From a checkpoint of a small mixture-of-experts model trained on Wikipedia: vocabulary 5395, 1104M tokens.
Below are experts of layer 7 (counted from 0) of a mixture-of-experts language model. Rows are named gate (a neuron's input weights, with its number), up (a neuron's input weights, with its number) and show model dimensions 80-159. Each number is 128 + 32 x the weight over its row's rms, rounded and kept within 0 to 255. Numbers have three digits each.
Before each expert's rows: "mostly gets" lists some tokens that are sent to it at least half of the time. This comes from a sample of Wikipedia text that the model never trained on.

# expert 6
mostly gets: " United", " white", " black", " State", " Southern", " Carolina"
gate0:041116118138086142141160158097146158103137141104080120085134082095114167078171116145094139157089171141153161127168162133145140114107102077159123175112083119149112103089178125090064141106088125203091127140123092093107045070167148132130152080
up0:122123162139155148072134090143143079155132165142144151113104141152103119138080132097183038083151166109116002139129114129150074104128133144095129123182106109100148157106181073075162147158138146128119194113128153128140172153100174130163107101
gate1:090108151175141113129129130130182176100192179131152111159169121103142132140111127177133111134137119086147138060115177130163074136119117126113182118061112143125139156133081148114181124136136126125155171166111139061138203111081136094140091107
up1:149094152089134127077143120122156122159113109108162187138154135160191143174123143161136150135113129127103152106136092107160104111145133115150131148177215140131128146060172106153140062130125136074073086100097111131113170120110118104098127120
gate2:099167123156096108089142135102094111066156111145115149062136140184100118130177154211118053136119119176118142073087146138124134180172127118148135059116131104141137148095120151150167159079067123057129155140122123126123101093163098121141120094
up2:093165130140101116102118113108168128065120115074156153115133135127126123168053117112077155075155126087138145113136138074136169165082156148140138166109150138146179100119129099170088183111192126143087181064167122060156159071137087135134153119
gate3:106094154109099166036145101154126092132135154154140130103063116167124193076146152134184133196162114105119126134143158122189132119116115138130150142125136126080125126092115094162136152128102138142118132145090097094153068155129107148140171097
up3:128083171095137103108145134149124135097080137110115083092115118141131210117151120140130166157120143120095142154130132145144160165132067167127078104144115120141126168067081131150195120104107089097137170096155146085107143120064117120166157158
gate4:136098125096067103172079091075131194129140145129136152121091163155088081108069133124146186154112165142165158173148126119138120130132120074091109162162159182173148141202159116129141105123087133118150146067178119220150098132147134183122118101
up4:147169142068087127133126092098142179113127098164188136091047151123092089079145107132144193142109137143124159107151144126154111085096115077153131174134132135139158199138074122133144116078073143122170141104161185175138098111145117140117126145
gate5:166207132104085148072136111114121142107119128105141152109155130114158126139125118085094067135124106113082079139127153121157145116103163113131115171168137212169146113129138124135134140111133220115083093136095145151134107116094101138149156170
up5:091089099067139095142153135082139134103176152115170187095139133137153053123101175127086171082163075140086151080140184109148111130085152162150139177072143140101099151100124139139132127127145086120174121099173103138092132156162177143133166123
gate6:140118194178119213167120178178153120080153157123165124118134157082095127088071176104188140147122164179127127060090050105127100160103063098121186154168100116111147120110092133120132141117104147131158120091185154084118105129149100170131162155
up6:134142146132139152116177117130137161085112179143117141142144111103128167115120170074111121105100112144119091163141135066135100125082146112167175158121157099082181127108176086109163142151096137127150101145141155048070147124137071161162169111
gate7:097070189108080160081119107111083136100152157118088102103149179114135123101121123146173090137068089116193121126149142151069123140167085151136111137078136096162149158125069107100133128124090104175106147096168156104098128126136137136134064158
up7:128099170190127142081061103128073141122198097081131138067138184163149082118142148175184082118072202157147108174120089153119104170178100096105144109101185055096092131138068102097126149126092074105116104121146140099063156106099135146147118109
gate8:087120121154175151119077090136134179100157156102152130138140194184186139086123092182116175089129135144136128110113083109118145116186089126156142162152126105147137088135088150168108082098113111166112162137118154115118100132146139089135114122
up8:211123167104089117171097127143188106121149132172128102107088129168146131181067070147141091163131163093100101095092120139137182145108130142197166197149103183099154159117124066093105109124207127139152162117089116109113181165106157097115150112

# expert 2
mostly gets: " &", " or", "|---|---|---|---|---|", " Yes", "|---|---|---|---|---|---|", "ulations"
gate0:134139130108107165143110123174097132135091116203143172119171124142085193148168149121116161190121158095111092077104124060137123189153148100138130168127159163080105146117116092147168164082102131141121158125135109127132068145101134082131120148
up0:115080059125126122114163210143093153090113085164151108146128110096099106135116181108149131061131115147125170135164147110207082110137086120115136034132086114174144100123043150142104118141140115145113110145103138189170150156146067114171110072
gate1:096107130080130124157164150157123121141096146138098140118165120093104133153073130194151142142153116085106132046117065145142147133130098121134183089111153145090174160199170120145107160038186163114088181086141130119139138115111179141130177175
up1:199169141097156178121150125127102179140097117133117110081082128123087123124095146120112149173156129149101114087120072130124131110106051095120115155140140124122130159136155119052103192081121172115094182132175060117129159085051173107135169119
gate2:135102153048159087118135110118171147162157116108109113057111136114090141074167192171184124118154159145131130151158160146154153137093042129115073143169114099152051157146117093168136155099150127211144126098129140126142110103165126067090166178
up2:158154198140162118042190104155120149152163211167113129131079121101082123127119142101055090077137084129166137121069157131133092084092161155205120136160147148168113115116146118142104079125187110049170167097114186128108131048139173141159147116
gate3:100143190118133098148158129091145114121150180128160131152107152115124162138140093164135087145121193099109153105129128078104151136116087129116123121140153208089106109149108166113146154081085156177140136117156138127133116136095193133108161116
up3:130132103119135142123075138185112158135087134176090152092130099127145113093116161100138193119136147109109080125144113175164123082135136152137099131129125056185090160067124080145158124169201128113120175144109084159128076116144095160127150136
gate4:122116145111132135165151135154158139114137119124155101152132190107081121111093134165085132168107122113122076137109200136156164158139072148129131093092143099149138165139131096128105133156156086134147120122119150147098119170059117116117132144
up4:098127148090143155150157078110169166070104138112087080122157211151038095129073113136084107100129132142097123167076151113120133151118115117122091127130079150122114162101162100155124103150135114086099150132099179192098145128071157088118164196
gate5:101091165128121137128109144113171157067137147133120153126138103163145099098142094089118102089163108141197187165154145118105114163106125094191073145141141174139111061153068133117128057152088085120124148076101122085173106171070089194128096083
up5:130078119141151127099079124100169102113116143079107116178163087122142116108143089129139129080152138121198151129131112108082135137096119155131108088118167115161092071189099169149146061151099067104143097068076097139191144166075139190132103118
gate6:203118129127129117124132107135167144094121147172109156130169166183151140077167141117156146163133123111145129116154137122111167161110104116147121147136119106088145106101062115106180167149124130131166163178096115107125156141152149014127098128
up6:124114099083125107084184114092170085150104111154107108128096076202130114081164109122101046149132089088114129131111176169125102130138143126133107173147069117104097084116124154062154093127098097109141141148090122138150160122151162073127131127
gate7:114134091154100121098119109033131162123125106131116127090167136150147106171149122122111135098175182089134132084110055097154151112131028066147154105144132120153112147114099090131100111124108071134104129170178141105112062177072052147128173069
up7:052147160147135085201122145128176112103115136144091136083172102138088113192159100157076072132135118088186202063095148090102155096129153110123126109124116067107098176189113183143160127120122117077162116153108142169171133095187119115121116116
gate8:105134102106185094065138113163174093134166095182200113129117124137102176173126134151114132168161175107166123067139106096076158129071076108075087131088137138106160086139052162126149122116151157153038148113123129110083115159099158138123167080
up8:157119166156066199187105151040092165138073153049077167133160137119147101137101125074170095097120089134108125157162127160125087130148148101117166111121133148121068163111151124113128159132114102133166173127148113175147098103106114115137089126

# expert 3
mostly gets: " other", " others", " Later", " so", " 2025", "2022"
gate0:111178080115133066118127108159103104168125091116160158158185050137093146137175096121144151121132181129086152099146094057150128075171096115123114115111172175147091154119102108106143134126151143042101106154088110150119110149117087163127106181
up0:122202112141135097094082119128068153154130098130150130166181063128133154111121103082156149155116170141106122088146107109154120109172102146100084120117184155115093128143116121116152152110148109058094144124113111105144138137110126131150076169
gate1:139115143139163161152148140144159171175080127126213128079130125138147116103139183187203126097094126164125152140137101057164147102118086156121195164103170108149112079192179112171114143117122161119161110118180094124119120142148127104099203084
up1:104115145101097121131088125152075075135182157146098092163154153129067093089095039124098077115121136108159135135114136153145139132089099165119064130171082095134091164104132102147159155087158143099084136068091088075105076123147080107155063162
gate2:052100176084102148098157154157144146098142152134152126127142115172142106138132156109179151131164145114193157153172154189151124166123054116194096093153109159119148127118146090164133170093112155074153061106151165123083076136097172165115146149
up2:141097141155117154159183059118129129155146092085095094079135209093126134082156112108127157125086139174104106132128168126131148084083169114070106152091127080141078103156140190139122115154156082183103156127120058066128133143163053139114150131
gate3:152113184145179094107176067131171179098106148105129122097167103169125151144139135111106120087137100091121103110130104118183091176104069124120141068108127119138128091112058125128164161132156115101167098128135145114075087122105153114151094116
up3:082066149153178177116169070103162114089091131122141157112034125094113123141110143092178120100148172135168096195122119146183160155121137150117130084133130143143091074143111124088150121141111131127161058126113159081174131131141123090097167119
gate4:131120158079162046139104155175110127117116126153146079104173103098147095070157120090142120139149147098150183143087157156145115103141064096189123084100114112089105105123115201182129135121134074110098101151194168149110165080143119159129071113
up4:141145077146139144135159121118128125134099130115130161171106122184074138172114130123136067083127106148166114089154103080098150180122173121088170199117117126151144146178117081119137102119081128154122113143065102148174125193153149089169155104
gate5:111124123108192135130083153159077143158157148103131126147192114097096176131186122140187132075119154161115129126124118121085161096108097128158169087113132148098103186116119094132071094101171162170124124111119099137140083125094134143120124100
up5:109091127111158118097131085120147183124172097107103117100133149136155067164113167157105130130197147169186152170097082151132138144148141119164118122161126185128045121190097114129180176182165147097135129139157153111102131160117099118085102129
gate6:116104148102088102103142134080137122134101099134148122118179149142131143102089134156132180133133113115124087167148188167156122114130113106145116132165082053157138109119082094092128179105110127122159138207180158099127054090125191114114072093
up6:150098151105103133129099157092084124098114099114137100109181137098122122115110079159166207117147181099121067151116144127158117095158115157183114100143132084117127130152100130089118142065095126069143104162163094096111076069115157078126145143
gate7:096107104114152100138092115111123177123083137105098102105155124167125136091110125173195162060179142133191101105132140146116168114113079139166115100143129116166084129168122135137130120118124116148119160172130161138093141208115060183109143126
up7:170120127111076124121125149144161119130166128114157199118110140129126109122120147111118176126172127082147152097115117089097124166191131113124088158090118123118170106130116124142170120104108156188091148145154016193160076092167154096169075116
gate8:158138098076132143113126144048154130148077112107140078109153113140153176099167171155158136120203097081114084161094123108106107132115118096150142150125093104176150145157081109157138146091104153146157086106161135181098100191103134098162133104
up8:199140095048148151137121166095105137119100134107195087100136160168148140076162149183196130136104096080123140127120162169128149103157097137167099191159112180128213147167089147070109126131070124080092099100096079177102089122151185119192114143

# expert 30
mostly gets: "During", " 1980", " 1953", " 1955", " 1959", " 1982"
gate0:148126179101164137137150157113099155158069137180121141132146147147099139117105137154174129132163155139153161108116176123150162163156103112135160123146125097131147151120086132121080176181118105084129172163130108101127060120145101156146098138
up0:143174116136127141102148082193042065139113134118173081103157111132131106070160090152141045099136122117110125114137198134097067123135143102113114092123112177152066210109164077126180125169136155116056128105133114159109169113088098146134154155
gate1:170134171153098144153180162095167138129101149068131134183181155194126114135177140149160131049179127089153113164127121080157171085070104101198128121147133145135101154144099125159125142105095090181074090117141051139148089096121101133143133075
up1:062102131092111099136106094090108163176177149116165126089103109161156137079113042130167102174114166138094145126172171123088153132125167101094126104134141154126151113143095119090133128146178121115104128159176200113104105109139141123160143143
gate2:058131193157151123155144151110157120143126154117130183138152149119106115117124094115097150150121151112098148168144142104137056093125132141119041073132178128107114062084103151146102145091069125114045072125165161135072137143128113107154158106
up2:150100078124102136108107120193153124146098157148142151061122139117121090152178126102160109092093114028106098111118168131157139125113130080098192136114058139130128150125128102097095158159143136128206255140142087112154139110108137095098084135
gate3:146170156106177070143108148127207195099147127135108163125157166149175117118125146179156150121175147135124090162142095096108134125140103092187095127175211101180114127146152116107130147074097139107134148148136150147137073124143094143141167145
up3:116107166144190048108148135175094155070116093139111156121148171108145195173096183134155138102142130139173165200098142206140082162157108106142095156092136150129148147177105191128109142107175125063100147095119152161194153130127128171116061131
gate4:089096186155124099083109128157164117116090135131133075116194120110066153112166095143189170139169148089117088156142127140116193158112115157153158112128110184137142104202137162135129109087075096133084165127115081125111063122111104104119126122
up4:090086129131077078151139137097137159199111067123134118132117094135126037114113126139152104104082110180097165175111156151124140064092147069112104128160107114115084134174175095134112154128180144174108149124151144093109124158132122135091092173
gate5:074167093066185099102145129134203127112102175134125100127118133105101144151198140161149105162082188081128103200151107122104094121100139087121140160085171157106140100144065058151127143093188173108165115122131100157091097145157103111154152139
up5:096127090127145115048141151102192192054121101091136139039081160114158149148195133114105116154120115120127123179158188092138128161070170128093072150058122162112176100170095067167204140085170089074166081120122124122095105137205134134150164108
gate6:131100177066127107158169101117156145143101164141195098120220147154122105144086157114160124116149146107165141101134175109142143086144118072187115170175170141108139124119081087171123114091176171097068151107156112124131073170073118091131122153
up6:124156135079142107161125146166137140102156068155148135173124104139075143065174165063162089084144122140101164145098134122116160139165153137127137087144143131166126153100043190135121156110084104150107144143136133147077116090200146099143097118
gate7:125137182062146121137133111138108169142096171112101122065227136110094137126112171137161084110136190103126111143148153059114150108156066141184140102073169157091114134115108127083036143198113171141040177102151107076116078114127094169114102083
up7:165143118162134152150141156147080124137190100139156195208129056112141163117122139110111148096205184149188176105124069144093114108107159111150138140129146148148089114122089147125153163160095145145134084087156141159169113136112129133149152138
gate8:108131176122106121108116150094187108168099109093133087120189127146084076134131122120155166108134146141121117107165133053107147126114061079165136102141109148177160100118082153161139150114150121084111118127117111082101080104082103159109082099
up8:139106168079127122197106095150129079100105102161179112155178118146078133173129143118118100103148120178177120143213114146138134077137098146160123142102093181123125109060109120134158103154087149115113153112176134137103130092108111116175050159

# expert 0
mostly gets: "|---|---|---|---", " Full", "mann", "berg", "ube", " complet"
gate0:203139099111105128106093118125135117124154112168098073131113153076099188165113112097148103119134142126106092077135155106163085142159140072064144195090164163151101146070110129101118107116192105139168149158081149104112131130107133101152118085
up0:152075206144133158150135098109151190070107105097177204145157080158170034089174097101100120151188115151170135229132057131108118087156160140141177109190081102124135142119101129181110140102153113103113079153088155130073111128130122120092175141
gate1:093189171167126101118121151105175146140135097072185137121140150126128144170100148074154140175086075142076186142109126136112072159145172102187193147122180107134095108101150108083112160098114091113149108064087059148121177142086145114114124153
up1:111094074127102123127148110148114087131128148077178147125096103120094050165080098140097128116096150128113154092123111176138127147150135112121113133110119113148179059162127139149175124159176113131113123124163149179102055105180117068130091062
gate2:115125138139116151159143126125158128137085163154207117141164188148137112178121111157134131074111130076170128185120106111108126129109143087131109115135118099107164111085121187130076082142157131125110105228165073110080071144133131058136145125
up2:112140111147138070161116117025103085128107114140124096193143108130084101089135145101139146185150170069131123126087134140130110124135080102136136183131081207149145130145124146121101142134160081082184140092119143145087164117137127157126083075
gate3:083072141080110069150095084125142190133181142145142125103132106150143121146164165119151138119088100049151077114104167126051132122185099132131143188157147112138114132147164080114111096151140146107100122083163160067150132142090127159154103098
up3:136115164138164165085115160165076139214136070107139140054137079135139117123096151235170184136122151141089141119108098197128099178148111104122129151117121135124098073102071151107095142128170117061156159118149142138099093199126094142134119180
gate4:108125130154094140108139117122152105200118179150122129140089099103088109126150100143138127088115185140107120141122142105094136118172150165140107148123167128101097144207176109101105125142099088130146113143115157130152115147058134124093131113
up4:104138158133112104181129107124147103153137168112171139104104131130132117129133138124119118170076203163185108150138116132142107068162101106141106163111130085145123156127145094053110094112076166178120083110157159108163060136101135132092139095
gate5:156111179102085067176096112135138157107127087148145151147141059171114071140143126124078074120137132071129178150118138150131115109082158126105112094085165112106143196106139093178104135119136136071143145148180097105180172093046137127120105105
up5:162083141087146060173136098140138190112080145116095099139140140141159102088077164093072117113075152102157150136150152076089151125069095122102090097129148116159147154107164093164063096075145106111134183074101179158183136155108145108171102066
gate6:117095128086122152144121107105159142079126145110145141132078147125132158130059085146111097125087111152188142138115128130096155166160105117154118079155216205118096139082132121141178141077142117156145133065136110158103163097121111130113115108
up6:134092102126201203155132129140149088175160110093131118189108160135132114156115063166086090078129118204079138099129190168096125129131120128158128091182088153155091132066111124147132147045177086098173057141165140099103170109064125139078142132
gate7:171123138087109157173027191144143109104125158167178107201123108116149172123164135083217140099073131141111108153090126117059193059114121136148184103090133150165125141122152095140189062096161122094167127104119130124123129161152146156120175112
up7:066099090158120105148161117118117105138089126127109123106138136154144075081124102185088092117197151118098101105157069135155105137076098063119110133128158150111161073156107122189142124162092157147122127034160152169156098102124157142092111100
gate8:109167162180071170162119111156130117095145126143144178159109111095065159102115113139106160145186134109101071145121161181100105047153181141162114120143160137175119117141182139154155165142134127078129141129166081113104125132197132102133134114
up8:096108126118135057048145119154160098137119120103074132147113147124169145113140113143140110133148137123107103116134139167119158127162118124114148168128155111175120147104091165076138110093098107117082185141080124136117088163140105073122119112

# expert 11
mostly gets: " purp", " function", " ide", " mission", "Acc", " architect"
gate0:178068162108077159053082180162091066134119075142191059104035094111124073147142147137114165111180155152127135174090092136161125061117140161171091184087120148064170117177162141135161066115185167121100137165101139171110099121167158127097146146
up0:079087170121130196120132110183055145151128131153128100139163117120130133116098178151173096116101123201076141165099142111100102106119155159168089147152179121125127107138144147098142127138137119065125112159190162141116155093162127144152147146
gate1:129147125102091143144131128118149156142118152180097167167145123126143117119088152170192110166101151183122143129121116116156146101134180085124165070090161148118067109105142125176166152214124150119175122139133133116145145107183132110097106094
up1:161143138153173110142151144151147171177157122120123168126142170128080124108093145117139175143136100124136116144104140130149124122174177096146132094156169145128114079106176147096161160148127154137140120151138129180147160113221119152097128109
gate2:142085111156092126135101104129138112131135146074141104093134129092102086127153108123186094142150141154189156140154137146160192128120136067145106131117074150155124166126150160125152144152115129172165120136113109140146110097123091146107210156
up2:105176129173158143100146131106146119145125153095160133143111170133151132190132106103082179114078057100096109134071124129115088131085110148070133133067120111079146053109131155139128128100133133098104141144187168115093133168152160138118074106
gate3:150137088157067135166071250028164135115169140122136137168127125126133098127112126105165085103086103152114134130089177127069142131093145105152137170116147090089129122094136075136147159173156108120157142123125168152062100111099118129164099106
up3:179094168155101190144103129180100154099147155155102158119136107182129131154114103182073174103166087161166154093121117109137114094152135105136102128124163100170098115139152049150109089169094145154152234101095159166181118191129137131110062172
gate4:111190205156149148168067134128134143118096128127165147090175111166136119095160173097165116132139125140077131099119068161171124153097109130088099166108173131109113147181226078113113193077123056143111130107171089142114126079141105081118127098
up4:112171174161131121142072112153102134148133088095100146128192158165109138115128128061161115122188125164080124107135079137167154166045106072086110120109209174073130156135204087108067173061145092111137129141158110119133113088187105102121136087
gate5:162086152112131129081127092163167135113082123107137168152182104181102150132099136077103178165171106164082152109149102076076079122163099090145179154124180096183140075127190168184113096134125106141124133114127147145116085169132139162119152109
up5:119126113141128102086123102110102124181144124174146111159122141043171102140185094146127123099092131052157149188121185147142131139156148149095077109120077170112136135112117125129153138109110105070125108062080069135127169092087114150161122140
gate6:163176182179109090134138128175178109092154151153127110137151156111106126139159105125115143162146126120093098060184145066128067093155133164182103151173146119128158156044177162119109109073106087151122146158117107127097111125160118113179123079
up6:081055124119187128141120061096156161135103143153125154155140112123152201117091104097137135117103126045118131194159134152144126204070136078087134115098143165144111089121111121139115143190128137150151169084122146121179120144123143119146105156
gate7:124121153154163102079133156186093161171110127104069111162103136107148141133092109150115136044160151117123136129098141113168208110115101114131152087123119115135086143141097101149133087175128133177145139140125176159190059204141141018141167177
up7:148118062093187154179123143171117141127108149116137128124115141123149132207170142129174138126070127067115118169155094157122155097109152187109101131152085132114161079140128153140125164140161145150154085137128134088169179152149120130126143187
gate8:121106157148074156110084146124105089168143129107076113104086098119139116146094154092167166115195169119102143091132155126130179082092116104180135111150021087135088157109146087150150117146147157121148171070099155151118106138186047109204124089
up8:129133146203091133108102173134106114114151107186087142084114172116155158136157134109103222136193155119113094125105136110118173093060106168165151124202055099096062095138138126128088144193114160126134152074114151142086138095161098136115161123

# expert 26
mostly gets: " provide", " While", " taking", " awarded", "anted", " won"
gate0:184135200119104142091176105086133057090120163116183109096152153164128180154154178132116095162143182122129125166107129112207146155111089117144177128120143094131157093086082155141135203139157070171147149111122056130124124096143154103096093102
up0:085156088153111127151072163133058182163101078171120074185162070097140120112062092069161169074116091147098157133120163082111153152092132157135096155109152120166129130098192129126167156101129149118134127132133164132079126113100115131162200164
gate1:190124128156133088154139115200122157136156141114164097148140133111132150102171148101134089114120204162143167159078127146169131118060125108191091053125103135090090147107120138149114149077160150087098124077147141101116042140152178127128079107
up1:186111112167137098168150137095095105127123199134163161083136117097119194130167146133088158111148164116123169123092144130140118094098122159139117147179132103070188063093210091095126066099181116100138144143209084070057084121185133162145109163
gate2:151152170143102101221086114101136141131103114176121108122201176154101109098105156114147161108144131118187084126170092090101093107179125143195141173137150120117168147079100128167163122155082154139107072073126113124081123160167121120136124122
up2:120082150166134180134160105145126154187095128121081090130088180125135164084090112182046112129162161177127128112119118104081147044074119106127074076119153117105123123105173117195092113160090073203179145123091024104144167103142146120069155214
gate3:128191140125186131160154152159143138133075105174101121089193088130095130123185122143143132110160196131067178101139119125131165123148106081204123130151167104106156138176098159143145153147110173101117173109141102112124039147090128154154145118
up3:122156123125157141130129133168085081175126191110141168100095104144148131176155120060139086140149129142169156140162175146084133156048077139069146174048079173094150112147120110122084092103066142100083102117112091127064177128169149123123099150
gate4:164118153040126110156121093131201106171096119144140094088127195155091120103127133193100126111130131066133139117154157148120121180086108157148143123102162138108082111141110118121094102107086134122117098083108100070138106151154086111147134164
up4:175066107104167120184113112130143187163102154135192108075095150117133139145188121144087104061128155122134082124151182141128151173163157165135124149103110073143087166138104124134093120145118120137066138113114058122142139107186120147129136143
gate5:138098143080117135171127059125142131142141107104137099140200134079119144114147128169201128123161149117079167156063121043109122081200099072196133136131113144113119156147075120113122143058211118152131141099144101073087048162133122134154143140
up5:148163115135112095074182124125190150128094137111064125073124140121143095152065153134137109138150067125195158111210126149110164142130176091081106137133171142115167125128070151118109132142121158145141117089137176085080181172089098176113136129
gate6:136135091153122086168098147160176195149114080117160095134204131143151141077132167171132097063116115039126047102149089169170122122171084163127092119114137063079146079184153098100099181142126136165138145108093108160120043146102109139092074128
up6:099126156102123126109085128125124109117179126175113082192113105100159179125109130107157126079103117061141149130111153144102159120089187116158165107125124080138129155169114166064090101141082108124117127113178149133132190126139131206172096139
gate7:164134140147143139163124103111154167161123136093150150114149171117127102159150108175130128145166156080132125127130113148156107102121116108167115126112130156138152103100069107178135070098159110143088139075148178156168103114118129102109129137
up7:085129145153147117126115139114149171169116071129127125080061087121109143116193118124085112129158174151061131196105113147178087092105145137124159065150157101105128121124172071166130068156099162090133072170128168133091139095146176140062093187
gate8:149133182145163118171106064191138163124080169074139156129230097143142124159147143189115102164195179112136120177064088153151091158182098116159182128123147165104123142114097139147120129107067080145065158135158124141168064151117130135087134157
up8:128093085087128084139180084097153165162148074151135107125098161066100165129121118113178137082111073104101123089147095138118183121135159101126075081092074076136158168163156098147125125156177164157157132088146096133146118106120101120144166107

# expert 17
mostly gets: " phys", " sex", " Women", "hemat", " science", " Polit"
gate0:143064165116158161148131097101194144146158109182133152145168134129084147157083144142097171172131133139113074098059100119141151067081142082138129158120137115138093119136097098098148142115090075121147128151131165154175137112079098081165132115
up0:118130181115101114099125121080163158103171113101144234086101079210133129151159080100136078164099102114091113133152126182112122189214168118132117124107100209074083128142109150125112124133108127176111076105126156191141127144100191100130068162
gate1:049145130157117107112103121121148124107053125106106151126127119178123149109088066138109124084163157086082146148145168117091115145187088170164169138119078150123140120163100176162107139161159109078129172137100126104191139166105071127154160108
up1:190090121163171091103088201109144112078102179177145137160086107097120111140117117119113081123143116103119082153101151159134142160090145086109116130161160131129179137110145153157096136094118157125113117130167120137126124142114129082183139108
gate2:004123160152114171132088132163174155132125157141097137104084100150112083057150125146129175133147143141181083125132133109169124123127095159131134139076114164104144081078139150151125148147088107115125080146107126040106138136157163060128194188
up2:100076127125094205159105152142126186165117106148145159115135126073116102147114101127161121059101170130130110162130172104105140133139092152113147200135139154172115161203111146151125083121133141214146114125114116124112081126171147098095209186
gate3:123056114087097128118168106163089162129100124149136104171219101153141133077097170147205114140134117147141037139153080101096154116120171126128127124112072117158087131118146138146110151141102116093151121127161158107093134130207150140114142168
up3:106082115142162220106124091124162116140100155167119070146138114108130089124108146123098123142080133092066172136155066113085109035119147143175147165109131098144148157121159128150135179130101069151104167155134158101120091154126132140126125090
gate4:143120212119145132150132087116127160133082078125115165164150170153122088106137129130115128137157122129098138140107124175179139086116119083126078135149109138130074130131123123153106165092110178086125150115107129095123110106162085091141098155
up4:150099164170136069139079139177108142138142059126146131128127150164093114187085152110124192093125131107110047109120164173110061110117101133121019092146103150139148128135184138081062118128114152116121176143182158141141116119170110117110147193
gate5:110112164138157073097134092133148179149158181160128115149150154125161093150125109110151146101169160145110161147153156141155141142172096070080132160079131097134123099061102121191172121149143106139104149160101074116180105136040113128135178137
up5:080149127110171157155123099180144144118102131111123090150141166097081079132189066108155142149139089142112156135104078111123134108120126163136109169098163094121144159110161081089074111161084112145148133156144094098124148129163084090163136093
gate6:125124171101123080119111117117091110072092117144117107113116062161075087108157080103127107136138122135102079110107095132154105142124163165128172106152178158042122153041177181093116177104097088174130178149126098123124106097149183154168089166
up6:103145177117068137118101161174154196171100162156165155105092181124143125161053145103137117120123134139127140215122116127121092146099124154150176144172098104180138121131080131144172083140094126088112188114143198127127157125104074091102148062
gate7:050162140089116141093111163090163070069057121144088112126107087082094139130145126036166146094134098125083125102118205105176195090044152092133143092137083133133152134134137078191100107138113102104103134158053118101157116103102107146163105186
up7:095168121147165153119091114096147104158137105062177083141157089121097151063132175129118066114021116158147182126133060166135105142144091086084194152040105146137109072180166099083110096150142099084071130051072113043065161159156132069174180086
gate8:155120144071097079153144105159098160186107119121151112066118177140140158116171198147108150099170112106178107125130080115081127172158182149127080120103121093220125153149109110113113072131133133178046153127113183104170131134166191089115083110
up8:089077122143085145186099095095146168071126113069131103145133122137214102050074129096093072111124162147108121104138102153106173169149142148144114105167104093077052143095179109121101111082058146122136101069137124124074145091105115151103077098